config.toml
n_layer = 13
d_shared_expert = 576
routed_scale = 1.0
router_z_loss = 0.0001
router_noise = 0.3
positions = "rope"
qk_norm = false
tie_embeddings = false
init = "normal"
init_std_up = 0.0323
beta1 = 0.9
grad_clip = 2.0
decay_fraction = 0.924
batch_tokens = 32768
Below are experts of layer 5 (counted from 0) of a mixture-of-experts language model. Rows are named router (the router's row for the expert) and show model dimensions 240-319. Each number is 128 + 32 x the weight over its row's rms, rounded and kept within 0 to 255. Numbers have three digits each.
After each expert's rows: "mostly gets" lists some tokens that are sent to it at least half of the time. This comes from a sample of Wikipedia text that the model never trained on.

# expert 1
router:092139083147071112081129130126108101146142193084115113175070114084113163147143101130202087126123152165119115181143108127140106152196115096106119154062123168109114130070048127074121163170076148115128125097122097125137123082107124104147147179
mostly gets: " \"", " |\n", "\n", ".\n\n", ")\n", "\n\n"

# expert 4
router:124147085158030098142153153120083143106167161127145172086156095238143145122094131136141157145127144149129132177191135144110148117148133145140097126074135127157111098136142151105127059113125186125175156154107110127168118129155136126153135116
mostly gets: " was", " is", " by", " with", " are", " were"

# expert 10
router:110173121183112059060062131136039148109139126126155146139155181120155127105115212189123080142111173181124156163129164125083119169193152139125101127166171073148064124103086130128145096089106139153145152168181092109097146142134079097160112104
mostly gets: "ation", " city", " life", " player", " government", " game"

# expert 5
router:123188139100105121152119123144155097152151185087100153124159169115124159109032164129189202130081107176168082112158125142141124129091121154111092078071190141121141132182083138047167111118138172110179157136166099166102090142063126080182142042
mostly gets: ".", ".\n\n", "\".", " .", ").", ".\""

# expert 8
router:183156138066102156127061207119178123085132092134112097167140123102186142089179157167092091179159178135110147129144117139072159167144144152129079185107130159107147126132093156106141084137118101142121116184159166048166097107151109134109180075
mostly gets: "'s", " Cup", " Records", "er's", "’s", "ville"

# expert 6
router:179093121127107135077130144112153128095131127148062132089149037139162157153096176143112108060162171118152123085133100125168168142158162086174183075174188153076110149057083044158163121115162140152135086142113170146149080135168118125122159179
mostly gets: "o", "i", " John", "io", "ou", "ai"

# expert 7
router:106167145199130124137096126090085162110159117088145136140129147141144105083111121117141130098148154165146128111141161183107116111192161172148071130104160092094040129147135142124116142120148134118072081172127110096111113166133118159113119115
mostly gets: " in", " that", " this", " other", " during", " when"

# expert 3
router:145122146137153129154148129122132079143152108131141090161125126119169136124167117114161162154177103137081188104176113129098137164130118151164067094122096131081143135129141131072126089132111092124101075150111186073136113169176092145104167115
mostly gets: " New", " Best", " Can", " Red", " Black", " Royal"

# expert 11
router:126108134136146149085127143014136124104146184111134126140137115152124080175121148115155131136128146156067144095168133128123080138114141117163135154160113136082123125175109106148104074107108188115187173143167173078057137184179138114145103130
mostly gets: " (", " ", "202", "199", "194", "201"

# expert 0
router:179119136128169136171068146099141131135094121087118136138128046174129109113138099137107101092051169114096188177109120126109086181098184121167195130116120136117111205110107107121116151098097120124147130125145161099043098138206095133145155143
mostly gets: " and", ",", "-", " or", "),", " but"

# expert 9
router:126150082144123064129144147121166141100129139135119194135139193132146096226122098136118169123087139117111137153139075145102166153129106102228157184135139094116165110077148091117131123108106138162153167145191090099091123173115099166152118079
mostly gets: " |", "|", ":", " /", ")\n", ");"

# expert 2
router:123125120170091115072139117122099133157109132095113160101113099066137136135122136140135104136156145086083120111187139164143131129149105129126118135048124120119082123091120141167134160141141172137118164172116091160112080129136084100112127143
mostly gets: " St", "′", "00", " ft", " v", "°"